Experts of a small language model.
Size: 9 layers, width 192, 49M parameters.
Experts: 96 experts in each of 5 layers, a softmax router.
Below are experts of layer 4 (counted from 0) of a mixture-of-experts language model. Rows are named router (the router's row for the expert), gate (a neuron's input weights, with its number), up (a neuron's input weights, with its number) and show model dimensions 96-191. Each number is 128 + 32 x the weight over its row's rms, rounded and kept within 0 to 255.
After each expert's rows: a language model's description of what the expert responds to; "mostly gets" lists some tokens that are sent to it at least half of the time. This comes from a sample of Wikipedia text that the model never trained on.

# expert 31
router [109 135 127 164  69 164 137 153 174 138 118 153  92 107 109  96 116  93 186 162 150  68 170 115 105 112 157 206  99 106 142 174 122 128 160 156 110 151 180  99 102 136  80 183 180 117  79  91 151 109 144 114 133 151 164 169  51  83 134 145 126 177 126 148 117 153 125 173  79 143  93 144 182  68 147 139 192 119 153 113  94 137  98  86 183 170 151 126  75 120 116 139 113 152 153 149]
gate0 [159 128 111  96 148 125 138 182 152 122 150 113 124 151  91 133  83  96 164 106 130 139  98 117 133 114 117 183 156 138 150 137 126 128 126 112 145  52 167 154 126 129 134 135 162 159 102 182 106 112 152 139 131 136 108 130  94 139 172 120 143 156 135 132 143 151 130 100 155 194 191 153 121 113 103 123  86 135 122 168 146  67 135 122  81  71 136 168 137  99 168 165 143 147 103 147]
up0 [166 134 113 157 124  95 105 143  76 109 195  99 173 185 197 120  91 133 113 114 123  86 138 161 141  98 156 102 139 108 121 149 131 150  93 157 112 138  47 115 161 144 134  79 108 116 174  98 117 134 138 154 139 106 108 137 188 136  91 118 157 115 164 100 255 115 207 127 114  65  87 129 137 129 110 103 159 170 133  72 156 163 123 117 126 150 129 152 126 143 114 114  98 105  82  99]
Digits and ordinals. First digits of years and numbers, and ordinal words, such as 1 in 1909, 2 in 2018, third, second, eighth.
mostly gets: "venth", " fifth", "enth", " third", " fourth", " second"

# expert 11
router [136 150 156  99 201 188 170 138 159 104  84 155  83 161 140 112 126 126 118 152  91  94 123  77 127 131 123 102 108 129 143 169 178  93 135 103 187 115 164 113  80 121 123 117 160  94 164  89 144 178  67 173 145  78 112 157 124 109 110 124 108 131 144 141 121 127 118 183 122 110  93 120 116 123 115  88  92 123 152 117  94 109  78 189  75 143  91  71 143 116 127  97 111 172 115 110]
gate0 [124 156 149 134 102 116 107  92 154  99 180  85 139 107 172 108 115 142 125 122 132 133 107 169 117 127 119  79  98 115 113 147 145 124 161 130  90 177 142 103 104 121 170 168 143 131 136 123 135  67 130 116 119 127 133 179 136 113 147  81 153 138 112 121 144  93 110  74 121 114 146  96 135  84 199 223 133 178 170  52 179 107  59 129 183 104 150 148 141 144 128 141  96 178 135 102]
up0 [158  94 116 155 115 133 113 127 143 107 166  83 135 100 190 144 139 105 140 116 131 138  91 154 185 125 127 103  92 178 100 179 115 129 111 102  94 150 119 116 151 129 158 146 134 123 124 129 133  90 160 107  82 115 136 126 127 124 131  63 152 102 130  85 220 118  69  59 152  38 149 112 157 119 184 137 160 178 160 109 175  77 108 128 170 100 138 114 143 114 120  95  95 179 178 139]
Romance name endings. Vowel-final pieces ending French, Italian and Spanish names and words, often in lists, such as Antofagast-a, Franç-a-is, Pietro, Marie.
mostly gets: "ena", "ée", " Marie", "ardo", " É", "ía"

# expert 41
router [133 131 166 123  99 153 119 125 195 100 105  80 176 199 175  96 140  86 135  93  74 162 135 140 123 132 166 164  58 174 109 160 104  87 161 107 149  96  67 141 159  87 159 125 127  71 132  81  89 151 175 113 109  93  95  88 127 108 121 146 113 138  90 176 148 179 106 117  99 141 130 153 142  69 220 103 131  71 109 113 108 171 145 104 169 100 124 147 132 126 148 144 138 164 217 194]
gate0 [ 87 148 148 114 122 118  81  72 163  96 133 130 140 177 125 124 105  83 119 139 127  84 115 172 172  91  56 115 119  87 151 116 120 134 169 124 113 122 117 148 115  92 127  75 112 126 191 146 150 187 110 142 102 169  92 142 133 128 117 104 178 146  93 125  91  34 166 125 181 124 147 148 176 108  77 125 152 154 118 128 138  86 159 156 145 124  62 156 106 160  83 106 113 127 105 160]
up0 [129 139  86 118  81 166 105 143 133 134 126 159 124  94  73 112 100 108 141  98 160 120 138 156  95 114 106 119  86 118 148  73  89 119 191 103  99 117 180  84 152 200 116  92  77  93 134 125 151 141 115  87 161 126 119 110 153 129  97 107 146 207 158 115 255 127 154 114  87  97 130 127 124  91 117 113 155 118 122 141 156 161 135 188 168 159 121 131 106 111  97  81 106 133 136 211]
Line-start markup. Table pipes, list dashes and heading equals signs at the start of a new line, such as | 2020, - Other, = Title.
mostly gets: "|", "=", "===", "-", "====", "frac"

# expert 55
router [104 135 121 128 174 132 138 128 120 119 153 140 159 131  70 126 118 100 131 139 110 149 110 175 110 139  88 130 134 157  87 144 120 180 137 140 150 128 197  95  72 122  62  48 116 176 117 114  80 154 146  58 132 137  90 160  85 191 165 101 100  80 144 135  71 105 123  84 113 170 174 103 121 135 133 204 143 141  97 106 118 159 160 148 154 116 169 156  72 119 115 164 144  75 153  92]
gate0 [120 154 138  71 148  81 100 137  99 135 113 126  93  83 118  95 166 150 111 166 110  82 119  75 173 163 167  69 120 131 118 132 162 113  98 121 171 113 135 134  88 190 157 113 145 145 130  97 162 172 167 141  99 133 142  84 214 108  89 106 138 147 181  89 141 115 123 104 187 143 141 128 110 146 141 143 129  92 114 106 150 141 158 121  85 120 149 134 157 104 165 120  71 139 151 126]
up0 [176 183  88 165 109 171 132 135 129 157 144 114 144 188 133 124 146 142 158 138 100 199 149 164  84 149 103 153 135  92 133  84  85 116 147 145 107 151 136  87 212 105 164 150 107 114 161 155 118 176 115  88 115 123 143 153  96 106 134 204 117 133  66 151 255  98  93 140 133 128 113 110 173 131 111 139  92 158 152 143 124  86 124  99 166 170  92 112 119 113  79 127 166  85  88 110]
Descriptive adjectives. Common adjectives before nouns in expository prose, such as significant, main, important, different; also arent in infobox fields like Parent peak.
mostly gets: " significant", " key", " main", " large", " important", " common"

# expert 34
router [ 78 132 201 130  83 134 112 149 128 122  83 151 100 148 194 118 128 154 129 112  71 178 167  92 129 119 185 205  95 108 156 156 138 111 177 131  99 149 176  99 106 153  67 175 112 129  90 123 181 172 162 154  96 135 110 119 183 122  93  92 151  95 134 171  85 117 108 134 176 155 108 159 112 109 240 128 126 107 177 141 162 106 144 142 124  71  92  77  76 117  94 116  95 162 137 182]
gate3 [110 114  99 127 122  68 117 101 131 117 117  97 142 159 105  58 185 105 100 107 135 116 137 128 151 176 112 144 105 136 146 109  89 122 136  66 124 145  80 131 172 117 102 103 134 107 140 114 129  62 161 149 150 115 171 122 107 129 141 160 106 107 138 136 118  93 170 111  87 122 186 150 134 118 113 111 174 109  82 121 107  89 109 178 150 138 165  79 147 171 128 114 124 118  84  85]
up3 [147 168 134 106 167 181 147 145 126 124 154 133 144 197 175 158 104 138 157 132 181  71 108 152  88 129 127 107 142 166  95 138 135 109 125 191 157  89 130 105 105 118 139 123 173 167  95 176 150 130 113 126  88  97 138 158 133 115 128 159 146 199 136 120  94 170 102 220 174 136  45 154 128 140 165  75 144 106 154  79 104 161 170 128 155 129 114 137 171 101 142 130 172 122 123 191]
Score dashes and modals. En dashes between numbers in tennis and match scores like 6–2, 3–6, plus the word to and modals will, should, must.
mostly gets: "–", " B", " To", " to"

# expert 21
router [148  80 140  85 122 115 109 156 112 131 144 136 158 114 134 127 121 123 149 125 151  87 137 134 102 176  84 115 110 101 114 127 114 127 170 100 175 132 158 170 127  79 150 132 125 142 110 107  60 159 100 106 192 144 105 122 135 142 156 136  93  96 102 151  81 126  67  96 170 142 142 105 130 138 130 151 149  75 185 154 135 129 159 138 116 127 141 108 132 117 151 110 104  97 106 114]
gate3 [106  92 161 121 171 139 158 135 165 155 163 116 169 104 153 114 145 183 120 180 163 138  91 172 108 148 142 181 195 125 156 139  97 139  72 100 116 101 176 156 138 124 157 125  95  99 148 125 129 109 125  95 107  72 121 133 179  98 142 171 107  97 161 142 139 154 140 169 177 150 115 142 137 125 160  77 151 140 140 153 162 142 109  83 168 165 110 106 172 127 105 132 105 117 118 163]
up3 [ 58 173  73 113 132 175 120 125 134 121 193 116 122 180 120 104 139  81 120 104 128 115 131 122 149 122 150  48 153 116 151 109 147  99 126 129 114 155  93 115 176 133  84 111 120 142 145 150 154 120 122 150 172 159 187 130 100  99  95 146 141 209 151 155 143 120 122 244 116 121  89  87 112 136  71 161  97 115 128 173 132 116 129 135 164 137 181 166 102 195 125  62 113  80  78 146]
Mid-name letter pieces. Single letters and short pieces inside foreign or unusual proper names, such as Ge-h-ring, Don-n-chadh, Et-che-verry, in rosters and lists.
mostly gets: "oen", "olit", "onom", ".g"

# expert 3
router [155 106 105  95 194 102 169  81 152 172 104 154 172 133 111 163 131 122 111 110  94  99  98 140  85 182  73 112 113 136 130 116 168  80  86 101 192  56 136  86 137 128  87 114 185 110 170  84  66  91 137 119 140  86 148 134  97 159 146 168 103 129 125  88 104 160 143 110  75 114 136 103  54 141 113 132 160 148 147 160 179 143 120 169 169 116 128 104  81 135 155  74 114  99 102  39]
gate0 [162 103 185 126 144  81  84 124 124 184 155 102 115 170 143  67 120 109 127 143 103 121  84 153  84 172  98 145 105  84  93 132 113 131 147 142 144  75 155 119  84 144 168 123 141 107 139 178 159 130 110  93 165  87 101  72 169 107 134  82 133  98 184 106 125 124 117 100 141 134 139 131 123 160 137  90 146 152 130 141 116 134 103 103 117 159 100 156 162 134 134 120 133 118  91 112]
up0 [ 85 169  79 121 165  82 181 128 130 127 142 114 133 171 126  76 165  90 118  82  88 117 119  99  68 171 145 125  85  71 177 144 156  82 152 112 125  98 130  77  54 119  93  86 169 168  85 118 196 146 112  70 103 112 115  99 128 164 131  69 169 143 128 135 226 124 166 126 100 145 116 136  71 202 112 163  96 113 158 154 109 137  89  98 113 127 131 157 124 139 162  95  72 107 108 142]
Concrete noun starts. Word-initial pieces and middle fragments of technical and material nouns, such as ac, ge, ste, rock, electric, metal, brick, often after pronouns.
mostly gets: " ac", " ge", " electric", " bu", " sea", " metal"

# expert 33
router [141 163  90 153 114 145 171 140 140  50 141 185 163  93 157 161 136 125  98 103 105 152  68 110 165 136  76 158 133 148 132 114 175 152 102 148  81 123 108 114 192 146 121 143 146  82 200 107 118 132 185 202 156  94 144 175 177 159 117 127 163 195 106  86 149 110  60 114 154 135 167 171  82 148 150 149 100 165 146 147 169 110 139 141 146 117  61 121  89 128 127  94 132 160 151 125]
gate0 [186 145 163 153 169 130 108 151 150 106 149 143  68  96  99 156 110 123 120  95 114  89  49 131 121 197 102  82 118 150 111 126  89 171 113 103 183  36 126 154 124 156 124 155 119 143 118 108 155  78 136 111  96 122 100 105 174 116 142  90 143 108 172 126 197 137 118 168  53 174 144 148 172 130  90 137 122 128 136 166 185  88  87  94 132 101  99 159 132 127 147 140 143 158 124 145]
up0 [ 99 151 101  92 100 161 124 152 111 170  86 170 158 117 155 151 108 174 115 173  88 115  83 157  99 154 131 110 139 121  87 137  71 156 124 182 109 172 150  49 142 136 157 175 141  90 113  99 151 179 136  85 102 143 150 146  82 106 100 167 117 131  96 164 253  88 132 101 174 116  83 125 149 123 132 165 127 140 166 133 121 117 160 161 140 150 109 208 110 197 113  91 141 134 145  50]
Closing parens, table pipes. Closing parentheses after birth and death dates in biography openings, semicolons, and pipe separators in sports and election tables.
mostly gets: ");", ")", ";", "\";", ".;", " footballer"

# expert 39
router [115 135 112 133 118 160 141 166 122 131 124 115 109 113 135 108 147 129  98 127 158 145 149 106 116  95 150  86 102 135  51 130 158 147 141 191 103 130 177  93 119 114 125 170 148 145 151 118 107 102  77 109 107 146 182 111  97 114 118 133 156 133  74 131 136 162 113  86  92 108 189 145 148 148  83  88  78 193 151  86 168  90 123 108 142  96 110 166 143 112 110 111 111 177  96 130]
gate3 [106 136 105 119 184 143 113 102 128 153 156 101 112  83 121 109 132 101 132 160 135 114 148  86  84 178 152 125 118 130 144 161 157  96 137 114 111 124  57 123 168 147 127 118 162 103 148 125 106 101  95 139  99  99 107 187 136 118 120 139 103 137 130 170 118  87 125 127 142  74 183 172 149 105 110 144 126 104  99 125 184  77 120 181 116 113 163 141  67 117 139 121 101 123 156 120]
up3 [104 110  99 184  83 134 112 116 149 141 176  88 133 132 102 142 134 120 126  62 106 172 135 136 156 158 172 108 100 119 148 135 103 119  80 153 169 115 148 170  36 119 115  97 152 134  88  87 175 138 152 171 161 180 120  70 136 155 114  83 156 174 131 113 104 116 108 208 121 131 156  82  79 104 149 102 123 102  99  63 127 148 124  75 125 121 139 153 192 118  93 156  44 122 144 120]
South Asian, Arabic name pieces. Word pieces inside transliterated Arabic, Persian, South Asian and Slavic names, especially with k, kh, h, such as Abdul-k-arim, Bh-ard-waj.
mostly gets: " Kh", " Kar", "mad", " Kal", "ghan", "-K"

# expert 37
router [124 121 133  87 130 111 132 161  74 145 149 124  82 124 147 176  92 141 109 119 164 129 128  97 127 116 112 133 139 113 161 125 129 122 159 168 137 155 143 113 129 143 115 138 138 129 171 111  72 138 109 151  83 182 143 122 197  89 123 125  93  67  84 164  79 117  87 123 102 100 129  70  86  87 138  87 137 101 167 110 124 136 106 105 104 131 165 191 142 150 140  76  95  90 117 111]
gate0 [186 187 158  93  66 138 105 170  94  90 123 152 113 187 129 130  97 128  93 205 113 170  94 136 160 122 141 129 172 194 180 146 174 146 178 102  80 157 169 124 190 135 111  87 116 145  26 177 156 111 111 128 135  89 138  88 120 143 176 162 119  81 103 158 141  82 182 121 122 102 119 115  93  73 160 171 150 143  64 171 129 108 152 146  90 150 118 161 119 146 132 152 106 114 140 116]
up0 [148 160 114 139 115 117  72 192  97 172  79  68 129 192 129 129 145 151 162 171 169 179 110 107  94  65 121 154 152 161 107 138 139 116  75 146  81 151 101  95 109 101 110 102 158 119 144 150 108 141 127  96 144 117 134  75 123 144 147 167 143  73 124  75 255 116 117  69  67 179 103 152 118 152 138  74 146 147 145 140 135 114 169  94 106 117 132 163 167 110 106 189 231 117 141 128]
Letters inside proper names. Single letters and short fragments inside Spanish and other foreign place or person names, such as Sac-ram-ento, Car-ac-as, Pis-id-ia.
mostly gets: "″W", "″E", "enez", "ibr", " Veg", "bell"

# expert 22
router [106 133 108 114 131 118 124 163 109 127 128 121 163 113 166 123 119 184 137 104  74 107  96 199 107  92 202 162 118 121 154 186 101 137 138 126 155  99 146 134 158  95 202  91 156 117 179 186  99 155 126 145 160 144  41 189 152 164 150 176 145  97 151 190 117 159 109 138 134 171 160 142 114 110 129 148 121  89 103 127 109 135  98 103 129 120  83 153  89 107  78 170 123 131 209 129]
gate0 [140 151  78 144  75 142 112 103 123  97 104 134  85 177  74 128  69 155 107 113 168 102 174  91 162 154 178 118 173 148 140  70 133 156  95  56 135 149 125  76 182 130 126 114 113 115 157 110  55 127 147 192 143 178 126 115 103 150 121 144  98 127 115 145 139 108  93 119 132 105 129  87 124 142 143 138 135 142  62 139 183 116 112 130 181  90 139 110 154 147 122 149 168 122 146 139]
up0 [142 149 145 102 117 160 136 159 138 141 163 133 154 148 162  91 184 132 193 120 130 155  89 214  90 144 133 136 103 135 154 168 129 186  99 156 181 108 144 105  63 146 162  83 110 152  82 174 187 105 136  72 115 134 144 117 157  85 131  97 139  99 162 114 208 160 123 130 221 149 100 102 170 131 126 185 119 150 115 130 128 119 133 125 186 169  89 135 101 176 154 102  99  79 105  96]
Competition result tables. Round and medal words in sports result tables, such as Final, first place, bronze, plus row-opening pipes and the.
mostly gets: " Final", " final", "All", " bronze", " Chall", " Full"

# expert 53
router [138 160 188 163 131 157 168 147 157  99 148 132 124  95  95 111 157 168  85 168  95  92 153 111  92 103 140  80 115 134 111  62 151 133 124 102 140  78 179  96  81 167 118 114 193 107 108  74 153 134 132 173 190  94  99 108 103 134 137 116 124 128 167 151 131 140  84 124 161 148 108  93 126 136 120 152 156 169 150 152 114  66 161 157 142 131 172 125 134 148 173 119 109 156  78 120]
gate0 [165  87 130 142 148 137 122 122 108 122 133 134 110 115 139 139 108 188 144 123 161 166  83 191 151 119 132 136 192 145 151 106 101 166 113 135 114 100  98 176 173 125 112 107 127 134  98 123 145 161 132 166 145 151 148  76  94 144 130 104  74 118 157 156 109 117 128  67 142  74 158 150 197 123 181 146 156 143 102 167 147 118 133 157 122 123 142 159 131 134 129 116 134 153 171 145]
up0 [135 117 105 103 129  95  59 150 170 168 127 140 150 121 151 134 159  80 139  84 122  81 160 113 164 155  99 127  77 107 138 192 141  95 160  94 190  91 140  82  89 110 147 135 137 130 138 144 100 143 124 114 124 105  90 127 164 120 139 193 153 132 113 150 239 102 113 173 119 183  87 142  48 103  94  83  63  87 116  98 108 125 123 106 126 170 144  68 109 124 123 149 142  41  72 137]
Scientific suffix pieces. Word-internal Greek or Latin pieces in science and long words, such as fibrin-og-en, phyl-og-enetic, -osis, -ensis, -ologist.
mostly gets: "osis", "ensis", "ologist", "ophy", "etic", "olog"

# expert 40
router [136 100 108  91 175 114 138 109 123 164 162 133 102 168 140 114 158 102  98 137 148  93 119 146 102 147 110 109 128 112 144 138 187 136 171 140 146  99 136 153 132  89 133 107 150 145 159 112 173 167 129 117 142  75 108  90 107 180 165 146 136 103  97 170 129  94 200 160 140 130 175 115 114 121  68 136  87 125 155  92 165 175 112 170 145 157 100 128 111  97 154  88 148 100  85  92]
gate0 [129 135 149 101 110 181 108 130 119 113 103 128  63 124  89 113 120  86  92 103 103 141 154 203 187 100 119  72  92 156 170  72 123 195  63 156  85 155 157 137 101 161 151 129 123 164 134 103 133 116 120 148 138  90 132  97 128 181 131 127  50 135 121 140 118 129 145 136  89 167 119 157 156 140 105 178 135 109 165 104  91 159 125 161 174  77 142 116 139  69  97 149 148 164 124 136]
up0 [160 135 121  93 169 122 133 146  92 125  83 123  98 134 136 120 135 127  88 170 141  18  90 146 133 136 142 101 143 101 135 190 159 152 210 116 176  92 128 123 121 166 141 146 146  83 130  99 192 143 134 165 164  86 103 141 159  92 113 165 139 136 130 176 206 151 117 153 151 156 197 164 178 115 144 146 176 108  93 142 196 103  98 131 109 137 136 154 131  85 157 170  79 109 212 172]
Name-internal vowel pieces. Middle pieces of personal names, often accented vowels, after an initial capital, such as G-are-th, G-ome-z, R-í-o.
mostly gets: "í", "ó", "/A", "á", "iel", "ø"

# expert 57
router [129 123 105 122 172 100  72  98 138  94 151 161 180 147  97 189 100 159 118 203 114 109 154 121 171 148 184 141 138 139 148 122 136 193 128 140 119 139 148 184  61 128 104 104 142 178  74 139 165 123 176 136 125 132 128 168 140 152 116 103 125 156 155 123  97  99 115 161 163 156 118 100 122 125  77 188  94 184 133 129 160 161  99 145  88 179 187  88 142 107 142 156 139  96  99  62]
gate0 [148 161 135 146 170 178 118 109 136 130 110 188 118  67 128 130  85 133 140 134 175 184 106 161 181 173 158 140 162  63 200 116 159 134 156 181 111 158 132 153 142  89 187  63 125 120 155  95 113 105 113 121 118 122 137 133 159 109 168  73 175 128 205  85 124 154 112 155 112  48 121 146 126 163 167 137  86 103  98 162 183  74 122 142 181 118 136  57 161 148 144 118 129 116 157 162]
up0 [156 137 149 105 134 158 153 144 163 153 103 153 117 115 143 125  86 104 163 116 176 109  39 162 178  74 151 134 171 123 133 142 203  96 173 131  77 145 176 137 154  75 135 124 170 145 143 119 139 151 109  80 115 114 108 119 155  98 102 145  85 159 142 122 242  86  80 131 130 127  72 177 100 179 157 182 115  84 113 139 117  95 109 123 175 180  97 123 145 107 160 115 109 157  89 136]
Career and society adjectives. Adjectives and nouns about careers, education and public life in biographies, such as public, political, football, education, and Personal life headings.
mostly gets: " public", " football", " political", " social", " military", " education"

# expert 46
router [ 85 133 140 131  84 113 102 183 122 135 116 133  63 106 181 114 180 111 120  81 192 170 159  90 120 122 170 138  96  81 123 104 116 101  91 122  84  91 164 122 124 163 120 200 151 110  91 194 157 146 121 128  82 100 165 129 162 135 109 101 151 101 158 136 105  90 102 154 166 114 127 185  96 146 215 113 150 129 121 106 120  85 148 168 177  40 144  94  93 140 143  46 128 135 113 167]
gate3 [106  80 162 128 113 113 165 123 128 100 101 159 123  89 102 118 108 159  81  90 106 167 164 127 112 120 109  87 110 155  54 109 138  98 161 147 113 154 111 145 160 109 112 123 110 156 120 131 150 124  42 119 139 158 163 148  82 176  80 151 103  91  82 113 111 105 161  65 132 132 162 112  88  92 127 163 130 146 139 153 181 102 163 148 185 106 120 143 129 104 118 129 140 147  75 109]
up3 [130 129 151  92 113 167 139 117 111  95 103 183 144  66 162 111 171 189 136  89 138 215 124 125  95 198  77 140 132 115  99 112 117 110 144 116 125 154 109 154 109 161  91 198 172 113 119 130 149 134  54 132  63 109  96 157  78 158  83 101 157 100 121 163 120 107 205 170 124 154 179 113 131 162 102 162 126  72 163 131 163  78 148 105 165 135 161 120 108 112 154 137 121 101  89 127]
To and prepositions. The word to after verbs or adjectives (able to, order to, sets out to), plus from, into, until, would, can.
mostly gets: " to", " into", " would", " from", " can", " before"

# expert 63
router [ 87 123 216 136 137 121 123 108 113 117  60 102 137  96 162 134 124 151 117  83 162 160 132 111 169 167  97 117 152 129  80  94  94  90 128 147 131 110  55 198  48 144 188 118   9 143 153 127 114 141 158 132 140 110 157 159 125  86 123 104 137 146 167  80 189 175 169 104 131  95 120 158 185 132 102 147 130 108 121 105 168 123 151 109  86 189  85 155 154 135 165 166 149 111  82  95]
gate0 [116 104  83 160 115 103 147 163  58 142 133 192 119 144 106 120 153 158 190 122  85 133  97 158 174 124 126 131 145 176 119 161 103 137 165 146 152 133 164 131 131 141 107 181 146 115 142 169 139 154 117 136 131 160 111 130 161 108  78 107 135 119 127 170 119 101  83  79 108 152 127 160 116 177 182 131 156 134 164 120 157 110 128 135 100 130 142  79 144 134 119 111 152 149 163 133]
up0 [111 115 127 159 150 100  97 171  93 132  87 156 118 120 104 140 159 194 149 109 131 153 121 124 140 154 144  99 136 139  97 130 151 129 151 157 147 138 126 145  78 168 108 159  86 133 178 170 151 151 142 169 109 109 146  78 156 103 138  92  99 133 106 115 255 124  97  54 103 143  81 178  95 191 135 136 155 136 148 146 171 102 179  94  62 185 116 109 164 117 110 130 183 104 168 172]
Verbs after is/was. Verbs and participles right after is, was or to, especially based in, and starts of verbs like inst, adv, requ, determ.
mostly gets: " based", " adv", " inst", " ran", " requ", " determ"

# expert 5
router [148 119 107 119 142 131 122 145 111 150 106 137 112 128 110 125 178  90 141 137  61 154 116  84 155 114 140  96 123 121  99 125 166 159 107 211 145 102 115 123 166  82  84 185 158 149 182 182 157 156  63 128 123 174 100 101  95 139 124 114 119 160  92  63 166 137 135 103 115 133 123 128  95 118  57 101  98 144 131 126 155 166 107  93 111 124 184 130 212 106  96 111 166 137  78 136]
gate0 [162 116 113  99  89 150  64 116 100 206 138  86  95 137 108 111 101 158 124 147  88 105 156 157 165 122 102 131 151 134 110 125  23 169 108 142 149  94 129 164  94 149 121 131 133 128 134  97 174 181 157 137 206 152 143  98  95 144 125 102 121 107 176 167 132 152 108 126 133 141 150  94 152  81 134 147 160 180 155 150 158 130 150  92 160  89 138 144 126 100 118 135  84 125  60  55]
up0 [ 95 104 140  84 154 126 171 113 136 105 133 132 120 127 134  63  92 139 136 111 121 152 136 165  58 138 139  84 113 132  94 107 189 119 113 160 181  96 146 131 159 106  91 133 133 145 117 141  85 137  74 105 104  96 134 153 154 110  99  98  56 134 140 132 255 116  71 136 166 158 107 157 135 150 130 101 158 103  94 101 137 149 163 112 156 137 130 140 135 127 116 132 161  75 136 133]
Everyday noun and word endings. Common short English words and word pieces after b, w, st, h starts, such as thw-art, w-reck, b-ol-ster, back, fire, night.
mostly gets: " fire", " night", " fall", " back", " day", " ground"

# expert 49
router [156 121 127  80 141  91 142 160  31 183 172 129 128 150 117 145 123 150 125 104 120 107 151 147 134 132 142  96 139  98 135 164 137  97 163 185 110 151 100 142 159  54 138 101 120 167 178 122  95 192  95 115  80 138 121  75 158 125 124  93 103 128 106 145 112 139 132 148 122 123 178  74 120  63  88 122 112 109 147 136 155 167 122 109  95 163 115 195 182 113 113 110 119  90 108 121]
gate0 [132 144 159  89 197 145 109 176 112 182  83 104 179  76 152 154 197 154  94 162  81 139 153 116 128 171 153 166 124 156 150  92 164 176  94 159 123 143  97 153 127 117 143 104 144  91 167 174 142 149 162  95 143 135 191 145 128 137 160 115 140 128 175  75 141  86 156  92 154 125 103 145 109 149 131 123  97 194 177 103 170 127 166 167 178 109 184  85 106 150 106 160 181 158  74 165]
up0 [178 152 172 135 138 123 150 143 128  73 128 129 137 119 120 103 101 155 156 114 119 142 100 120 128  81 121 125 123 107 143 121  78 218  71 119  86 116 192  99 148  95 127  97 138  45 157 113 126 104 133 124  85 139 150 130  77 131  84 126 102 150 136 140 252  57  79 110 136 113 108 156 149 158 101 135 103 127 161  62 132 140 181 108 159 127 126  60 149  63 128 135 152 149  93 146]
Name fragments after capitals. Word pieces right after a capital letter in personal and place names, such as Z-ull-inger, Z-ren-janin, Ol-iv-ia, McL-augh-lin.
mostly gets: "enez", " Fed", "ibr", "lad", " Ped", "ald"

# expert 13
router [110  98 103 167 101 146 168  91  95  70 115 134 169 109 157 127  69 167 151 173 112 131  60 112  93 148 102 163  91 159 105 110 102 162 138 130  88 165 105 127 152 132 147  89  78 100 152 101 153 159 177  82 155 140 105 107 161 101 108 101 195 163 150 157 137  97 105 128 191 132 170 125 141 103  95 172 143 101 117 142 137 112  97 135 120 135 115 129 166 127 130  86 121 138 119 142]
gate0 [151 144 135 101 136 137 113 124 160 107 117  87 151 176 160 198 122 131  92 152 103  98 118 134  96 115  94 187 138 178 114 162 107  67 143 101 167  85 144 124 126  35 102 146 146  93 149 141 150  73 156  89 127 108  93 150  92 121 126 163 158 140 244 176 117 145 157 104 191 125 171  99 128 169 139 178 148 153 175 106  99 107 124 169 157 108 154 159 122 134 142 158 198 169 103 136]
up0 [122 124 131 122 134 141 162 197 122 154 107 160 123  62 106 109 124 142 154  94 105 144 168 150 130 166 132  89 149  74 156  66 167 160  92 179 123 191 145 120 135 204 153 172 127 146 117 107 112 115 123 164  84 116 181  88 112 156 109 127  91 141  58  98 252 125  79 195  75 130 105 129 130  93 103  79  36 100 144 126 138  87 127 108 135 128 111 100 126 123 129 133  64 108 160 118]
Table cell separators. Pipe separators, dashes, zeros and header words in sports and election tables, such as Pts, Candidate, Goals, Votes.
mostly gets: " —;", " Pts", " ±%", " ·", " Spacewatch", " GF"

# expert 48
router [112 103  76 127  94  90 187 164 116  71 133 108 120 121 129 110  82 111 123 171  70  87 142 124 191 168 128 189 112 135 168 131 111 109 162 159 162 147 112 168 116 148 159 151  87 121 118 141 127  70  66  92 109 182 143 158 203 113 135 143 125 114 154  85 127 104 116 145  71 125 136 168 101 131 206  87 128 150 181  58 112 114 128 109  91  95 134 119 170  99 137 121 195 143 218 164]
gate0 [150 152 156 145 119 125  97 148 181 202 106  93 116 120 136 142 169 105 105 134 154  71 118 105  85 142 151 159  99 181 101  98 140 138  83 131 121 126 143 115 183 105  96 127 182 167 121 140 201 144 115 144 149  75 138 120 122 126 119  85 153 141 170  99 172  57 107  90 118  89 107  71 140 122  94 104  70 145  75  77 164 167 150 152 139 122 133  76 147 122 135 133  84 105 159 172]
up0 [141 123 107 136 131 120 134 136 156 152 117 127 118 136  80 148 111 123  86 107 127 100 107 107 103  83 165 184 123 169 133  93 117 134  97  87 136 122 159 136 156 102 104 121 153 132 115 169 140  85 122 160 134  83  73 122 132 139 114 120 149 117 130  47 255  48 102 112 111 131  88 120 121 106 108  93  76 147 112  43 154 128 117 125 102 122 150  36 161  70 170 146 120 105 173 130]
Month names, name initials. Month names after on or in dates, and capital-letter first pieces of proper names, as in On February 13, Igby Walters.
mostly gets: " July", " January", " June", " December", " February", " March"

# expert 29
router [132 167 153 161 103 171 124 125 164  70 120 128 168 135 121 106 162 152 119 203 114 103 152 131 153  96 111 119 118 165 216 156 101  99 171 116 139 182 166 139  80 144 141 125 135  57 156  75 158 101 188 128  97 103 147 121 136  83 142 127 116 193 133 133 171 131 146 136 146 122  95  90 153 143 158  94 110 138 208 119 132 101 144 167 133 148 118  68 141 139 152 106 114 122 139  97]
gate0 [173 145 177 142 122 134 130 128 165 105 162 131 142 146  77  91  85 182 102 121 176  70 122 115 121 137 105 136 189 100 101 144 101 132 156 132 161 139 105 155 126 128 139 143  87 131 124 134  94 147 123 138 176 120 111 145 168 130 157 142 117 123 170 124 103 114 127 132 121 155 128 168 204 151 111 142 113  80 130 172 129 113 191 111 114 141 164 174 190 176 164 135 166  76 106  48]
up0 [128 165 131 122 128  99 129 151 123 101 150  90 135 151 192 120 189 130 119 130 100 131  85 104 118 198 123 162  60  81 157 108 101 121  86 123 106 133 162 100 149 140 193 131 112  96 161 121 144  95 196 113  72 115 123 100 120  93 124  89  83 157 158 149 255  93 123 108 154 120 185 149 107  70 114  82 124 107 148 147 192 110 142 136 122  91 130 138 107 105 109 129 151  99  93 172]
Plural and title endings. Plural or suffix endings closing proper names and titles, such as Advent-ures, Stud-ents, Fin-ance, Records, Press, II.
mostly gets: "!", " Records", " II", " Affairs", " Times", " III"